Weights of a small mixture-of-experts language model, trained from scratch on English Wikipedia: 2 picks a token, 272M tokens.
Below are experts of layer 8 (counted from 0) of a mixture-of-experts language model. Rows are named up (a neuron's input weights, with its number), down (a neuron's output weights, with its number) and show model dimensions 128-255. Each number is 128 + 24 x the weight over its row's rms, rounded and kept within 0 to 255. Numbers have three digits each.
Before each expert's rows: a language model's description of what the expert responds to; "gets" lists some tokens that make up at least twice as much of what it gets as of all text. This comes from a sample of Wikipedia text that the model never trained on. Tokens count by the router's weight.

# expert 10
Description: Day numbers and figures. Numbers after on, a pipe or a dash, chiefly day-of-month in dates like 27 February and table figures like 3,625.
gets: " 1", " on", " 2", " 3", " 5", " 4"
up0:161189129103117133153134131155106140092127127140169155095115125122145096154106118142097103097131112084112139162136166137152134100108134111104142140166151146100132089151113124143140155164121107161125144125100094148060142115161152143133116084099154103142076161135115168110138131151104180124101084140104096110156124177130110137113134154123146136111120124195081159181149138132124123120121
down0:107153109142088118130079097135156143123130080106117196142135100117106119175106147146177119156160123109136101122079162141093145130130118142106122141150134135159118137135136153078105100120091103160115125096115162146107144157098094139086109132121158146121141117155154107115074111125089126106116121162124119131170101125093142132108112044198108119123130174125135166143134139096127081134130
up1:160129082117138123135137136130107132117184157157143147121106130098105139170202135127105132108160118121126150118141154119167118123104150143125144159111093143145130116091120127093143100145128113106090142120154109094088112120078120134141173095094109154130115101116136152087132137124145124119149113148146085151137128160112083141101131122132131109135154158136112150086173136117125130111125
down1:113083133138124098140108154109165075134119122122147136166137142152149152111143128147107126121146100129151117132142112139125173140147132134144148138145147136153187129144088117159102086112128140122123104111142148153111135076125135134146160111138131140151111110134132130123123163098136119126160104166147064089108086142113124142157130090095137136113129102092128081108099111108118158106137
up2:132153154198106132124122163126114159129111109145092151116088203083127164157123116118103154121113138120163121147104160112104134135114097182129138086110152138143144138172160155172147132126114140147149144148107091107098161127155134139132129100128159077150138129080151163164130122115135121156103166138172109087158112145113172155172122173156114108116136142138094144129163129114132084141114
down2:092147111166126173127101104153106095151165149102161135209151160162143116126134146107143119098112134116093113141148144109120121094144144123117130136134128154146095143127118134150157130139108163128172085133130122100109120132133131136171142139125152106194117183119162082121115140120142118132090165094134154120153157138112083132121141150112150081129132144168158153099138117124154116160126
up3:116148140138105093135112105142148111097091153142156139163152166178166141139118154113133126114100143117130116166138134144135128123147144131106110076148158176145103077087162148166109120118123138116096125088104139143099133129151131118115134122140149120133128121126112132159139103142082112119133107140159137171120137099167146118128125178154139109127144126139127129159131093122188110126137
down3:128176110156141123107154109109151112153142130135140154188133095090140134127127146132134137133090106087117109129085110157163138146105133127088154145166093131149140139144123115154135135124144142156157097134156134102150124129145123153165131122086152137121125157113103095121123169128148147084132183108130122100162130134093141126112112155119135120125058146086134174113085140123119087144146
up4:113142140087121064094121116100147108127157133155150127140134142151137103115091106135137128114095120146111119163103144130167177132153125145134109105163130158150106133166113088158138123121135139126120095109091086107094162146180160134171131127178127096144098140113121181113097126130134162110136113110083121184141122168105143168164140100101096141116180128106102130182166090161138142115157
down4:078094124120121176149073147143096188146110126113124123094149145109073086177124106090121132127148139144107105091151151146110124138106091112103139109140124094122111144135130092136117064134125130162188148158140132101145122120113116185121085117102149126091122100138112164132122148124138120133119141142110152155140119121126150144147125147173092090111143177152126137131167150084112091127131
up5:137135136148144133135127130124129176124067101127152129105115138130137176152131164112126104113150145125119133133143089101107105135161140115118108170151164111159133110136124115165111147136144121068144165109065103108131131104122108144142131107122150081149163131142148149104127121135111185135146127155138169128147162107118161112141141123122092110144164113126096117119170168109102149089139
down5:120133154173118159131144190145121131125152096131115108120163082166129124145135111118148126125140159106135094127155118157126137164160128111117177118132079113122119158148130143150114120202081137158170132080124102163142174166110149132141121133122153133114106107110142143142139142152103130131136135105091123150120155142146115159166111140185100108101140165106090121153111160087146108110159
up6:143152126116124170074115132137131139173091141121131143099118099089082114100137156089134130054101116136122132139090122105126143135116111104134097122123125123098106126166136147167073202097144185085154136146141149120120118145103118119153115144127105125099105138120124124116107121151124115164121119154133130157121127138110120130123141112114131089156122137147114109094087147122143101147092
down6:122069106106121090131141175128144099156148138092136117097124140125125134067137137103157113126132102113165155145148102096159083114138106121099130118132136126145141089109113114168114126157133157112116116153154090107098137187104117140148125093122113167136121128154156178146145093174091129128110095094128136134126149165118133121138128116095099107117120081102118125116142147116183181120114
up7:143114080167088146101137118093131134110122138097141189161135124073124125107127126079108084129142126123147133132137144176135103162108155119146162181095143168139099166139120101124111100105128146118108121081152147180144170150121158104128137153097112126149125168107102151150118101142106123095130112101152077132125081131100175099091122145124157121126176078157157150123098116169158118110130
down7:159151146137114133108149111130133132116081126167100121137088121155137125106127136117127150150174112150091116141102123098099138151142111137111120135141094089130166145095142100119151159142124099143097109146165149130134190149068080124138121121071124170114168107139134145143171126113138166094121161117131146096134129131088129112125080134113127121101123129124112160142103166097124085161127

# expert 19
Description: Locative and temporal prepositions. Prepositions of place and time, mainly "in", plus during, until, within, at, from, as in "founded the company in 1919".
gets: " in", " of", " In", " from", " to", "In"
up0:111136140126143127100092101090095172129150151121108102139126096136103137061113125152104128139151106152111104141137086149105111140122130117133192164147136191106148126126159122164121111119117140095126063142077112112100087139093124118147106152112149124138120142112128144105117111097139140114086099134136127138131188085140156147133129119092163126128147121140128124143126135188130112100138
down0:104106180123109175123140105113110121154112109159127139149150117104132135155159128106139101145156111114123121124179126120128112108136181128148135106137086116152086157079091079146150115091099101125129082076090129141105109140130192168131121102116151131107139103112123103112108139151141116070134104197144102165109118116129132149128107118117107111127089173090153096136141176106121104140147
up1:150135114130165125152204124116154126108156130165091139195115087169119129116082119148127116113096118129133185152124144154162130113168183107161115113136111160114134108120120145136116126137115124155149122102111088144142126121097130151138156128176137120169155144101108139123095101096151114103143107161162139098126124102128145147096130106128106147164132123126123115116123118149140133128118
down1:140103106151122118107112109119146153109152113144117163139115137101132137073130137128144191159108100131147173130127158135144140109123120111138111110127156110100133105129129095099128122094132143143155115114151136117130127122128112132150087090177127141142171116106082129124112123118134104108104127156144148131110114110101090124103097165139117090124107125162132112120090129116153131100130
up2:150127138153118134152113118082092150128113149114128100110161133121082105163127126145118111140083148106126118194138110098192164131112149113165124095149120100102136124127138160150092101106153124137138181134160106153142143113116107148140156120107146123105143142156086127130154134137135164138130134134144142085108129102118152113161123127113129114127134125157180125152178147131113140128109
down2:119137139145135142169107148160139167122177139171122111129105118160110121116134157131092136159097128090090141157075132161117132170127123091140154180158120151119123129131107158129107094094100128108126117150172131152113133132145155132128140077162167139149107139161117123124132129097093143130144103121129152113141100123117046103158169133164125110116095127143122152099106150147122155128108
up3:131137137145175112129125156094123142048163160142159116090131137146148120118091164143107135125065109147091176131139180096107097137150124096126134128097127124126098127100095122105099083164155112069126132129110121131119139176098103090137163145168133145137156148142168138107131123153103139096137109128089126124123108119176139110122154123129111104144170131084115122177145119150123102149173
down3:116113095157126111130112148121126149160154151137124119161097102123173129119080084093169145137153093092099130147135125125097123138129159134138117154155125093124126077153107139121146130135132147120130149133134168149138120127131096154133110139103129097131121108139170107153138149180107143149110157167103129130169085127149128092123080095135156136059170174128127121129122098135135114124110
up4:166124142122156136102130104156152160147104113090113121148109128164111146145145153154157136161121153127138132130142141130115134116111101132103110124130126114121121102104151099132127143128153140122138152160152122108079111095121122108100102162131174105113136133146085149137106075108159158118128086134108140178179125112143163120100065134120136128113147134130130103152146139124114121145157
down4:121143141143123144126131131129162118134157133143111181143132136163137137135137125151134090124149088149153141143137122159101112137110109112146144074099143144149158132126101132122132131104084120115155123104100069080121123140108200120132153125124150139163126090184111093148105104068154104123133124159130144134168136101116101144091126132138110123121103156121133130135116165156082169112125
up5:177132148115126110135139116137108117141132185081103138112119165092127127121118114160085112095133158133141117086127158177133116138096140133145122140134095129104146156133163175156107195148108105111104121119155113102126204098091150126145103153112100153126157141112151135107142135127136105081150146123101082126135134125143147131155151117094127129122133115163179157101105125115122131122110
down5:124111144137129165115127120116135121092131151147119131112129131179164124149124104136140151105157124134148101124141133129154092125101118166125122178104113139113158123140130153164137113142113164108130119131125080129119113116105168154145111174149147175129159103117146124124175136123110124105142151050119150133113152078154099122113176101130081162158104074168179172155157101156145133143138
up6:142126126149138076147150131073103152088129085126110142145089104094153092162133140186098117119111177118123155089126127115113150127140176141088151099095091115093120103130110133135121103128171119127115146141089106139143099154123128124097104193129149136119132145129144173124131170120136139138089084110109084119148137142128096137111127131122141096109112123096147101151144137108169099102093
down6:095131081125137124151102114123088092148088174142112107108157112161103126137096131119113158131108109119121141121139106174079183155156157106132139127147121108109146125179132102137105125123135155095170103123128075121154118115148157150124113130101125154125124134130150118139122136135102136147106114142099094124152131149153142090131133145109151103105164125140084140179093172136137128131132
up7:194131176135122107120179139114140153117152100155090117087086114088163117088156112131132121093170112114094176131149134089125123115144114181105088115097149150118121139127148118132113107170124146089148114152092126139116112139109117108128103167123127097156147198143130137150107085113161162123162150123114143132073119139147105115122060138118154139083143120132139097112166105130107127147100
down7:088143135127161141117157151154104151129128124126080133177125099104110134120143131144131168160071177158157172120142143178101145129136141121090139125128148130163142110124120132112123089119120137152166148166097118082160114130086127137130050154134076159113147137127122108111112170112112154135141087120093162100157136136131124109149132143129090115124132092160115107141105127120150137140117

# expert 24
Description: Hyphens and list numbers. Hyphens inside compounds, prefixes like non, semi, micro, and numbers in semicolon-separated lists or tables, such as regular-season, runner-ups.
gets: "-", " of", " 0", " in", " New", " Al"
up0:151109157144124158136196058108162127128136150133152112120101106108103114157111160148100172105126176132120129159143121116131097179150124161093119132130105139126121116140135125104133115185141103113092126131161143152099105135094151111138159133114115174172137128109124135156130161138078154132098099134128122170139160100133107115118176113105154128125101125125118133096111095135122115152107
down0:139147147158147094108127126126157114143096119087081142123115156123096120132137097157104111161133143131136146106131122157145177150140138157126082131060148142114097113077161117158112098131173111129116095136143141154124143133126102094153174150047116120118092125134125124124139143090179135133115141148129119125096126110139120158140154141108170100128134123088090118144133148116109112103075
up1:118160132159130075139113142111148128058113172110086141084113118165120142135140100113166116130116149125136120073150126113138114120147105104124116116116142146117148124111106160147072118140132085142144151083164121175107140133144153115133150145142128146151140185085106153122113122111148164139166083138156135157094147214118108117173147136124134111102157131087168102092176124147156124113112
down1:095132104156129163133121124129150123141108155139159120135086053135101152104099139094164094083175123141146122120141137140130106089107147133189142145102120148149102177184148175114142129135139103118139112149132114177138094113113168095099114110177115161130169154134132097116128131139116150138122123121118105102125104147127127082107156125129107125158168137129114110161133113145111108125121
up2:122136151158073091130128132100101111121130113144155137143107095131076120100100127121145138125181109160115149092119124143152134169123176079122104129117139130129087115134143099160131173141122128136102108140077158122113120150076112117105137126130080122100115132128123126135156106144105122158125143148121137152106168121144127121120075145151126135132142153098067112117149105147123122171138
down2:119156122125159152090161144140134170162108159119121101159155098112111116132113135086150156129137129076124114198127166100142144118153147100102107149109090142080079145111112149123095108142159131140157112092107137162133125103114161105142058123108109137094112107149186091108171128119134093133157140103117158120119131118153141093124080163129138143120147111100167131144113150168107130113164
up3:153145114135173170106157097129160132118111136135177171083137147125131121092109142133118099145148134102121136108151160128138109154154118130118087073161145131126084110103141111137126142114109141146098132125134146128100156144091137121123152098115146138171097100082108122120113106143085115131100159211129113135132186161115099136092138141110144140123110190134123124091084137149141114104164
down3:127132114144131140149110142135157101134109133123109134126129124115174125140101163126152168149140122150126126141108139145150117144129150156176143110121106127120135112102112150134114113149132087109135109122168133151139162149167085173124155111073145127154162105113144158144159138113135176118102145109097125118145095145111102133121142155150154068129143097102134102076109139152111083121162
up4:159109173167148154110120114084113092147120132124130142099092119133091135149119107134122085104110149130153097126171110102158136119137102093096109136069129155133144104124113135139087125145115141156105138117155138159116144136183115144179116137120103110155099083085097116100216073130167155135108144135118136147116111131169141134132140126060121125099113156104133111111163177130172136128130
down4:118109167152140172153127141167143168132135133157147134127131111202122141115151080122143087107099104079186160137159144102121129108121132110102143149123105173119172150117099130114137109146162139127054132159117111114140143092092142166117141169134150152123123139133111120138146148120138132125119119063122099130102152100113131119159103128125121134123116101146151123141143160130152108116140
up5:135111155170112090119104186112118129093155160147145097149157140140132158135091110192126114106119153106155125122072138130128115090116129152095111102149130143177143064122129118135114138139114118068126142102149132111122120173140143113142141168137133136153133140147110119144128119102145126133153149136105089159125144096118137112130142172080105176129152159137155122135118155163160132140152
down5:110117096091125147101105128106134096105108123116082132081137178108099122132184147127149105097142133121105107146148117149168139112113119093114130139100119138103119152092169107113109189155110117111158139133162145112184104134165140126098086160159105120150160131106129151144114119124116098129155133124113076136123073124134168144072126130123116100157122150137113175150104139118162124114178
up6:118150130123161080144157149144122107132118159138161133153156112144107163120154144160103110101095147120176124160141142133139145141166145148121158088097116169141132126114099135117097111155100128196105131090124117129114144096153132104125102152126135148108136153111087125145130145177104102126127108186115175124176129075109132125115100160139117153102063134131153115129086141093135151127188
down6:138194112161160151128086116160073174122122147130101154135097151123079134121095107113131156177122121134112145120129119125126083147138139128151138114104103096121117145157141106158109113188141133135109110169162100197135152175137114142088113145136134138146120137158114186137148106132165124180115135153130101137130076126152149112137138140163141081120145143133115139117104136148098164110120
up7:137099166153122167183098159133133145151102136155145138135110120151122150108154115150158061102148116098067152137093125131127093100108094108108122080111118120135122111154163107114125127135134136080126159124092128116124152147120149130105138126111117158162140092117123174107171135140151144151122098115134143121132143133099100086140133103092159116160089132108134103144113150134090144085132
down7:141082151141139143103144073129153123099094113103109102131117146147141138132142146165143142090173132179119090159115145105130095106132131158110147109134108127147076168146146146106143127123150093074143129158167083136122125118117172155136166117172150148131156134156106163119114148138116131149118057126127084178091105120118141153135136148157121144129095117107122090071136150096130167139092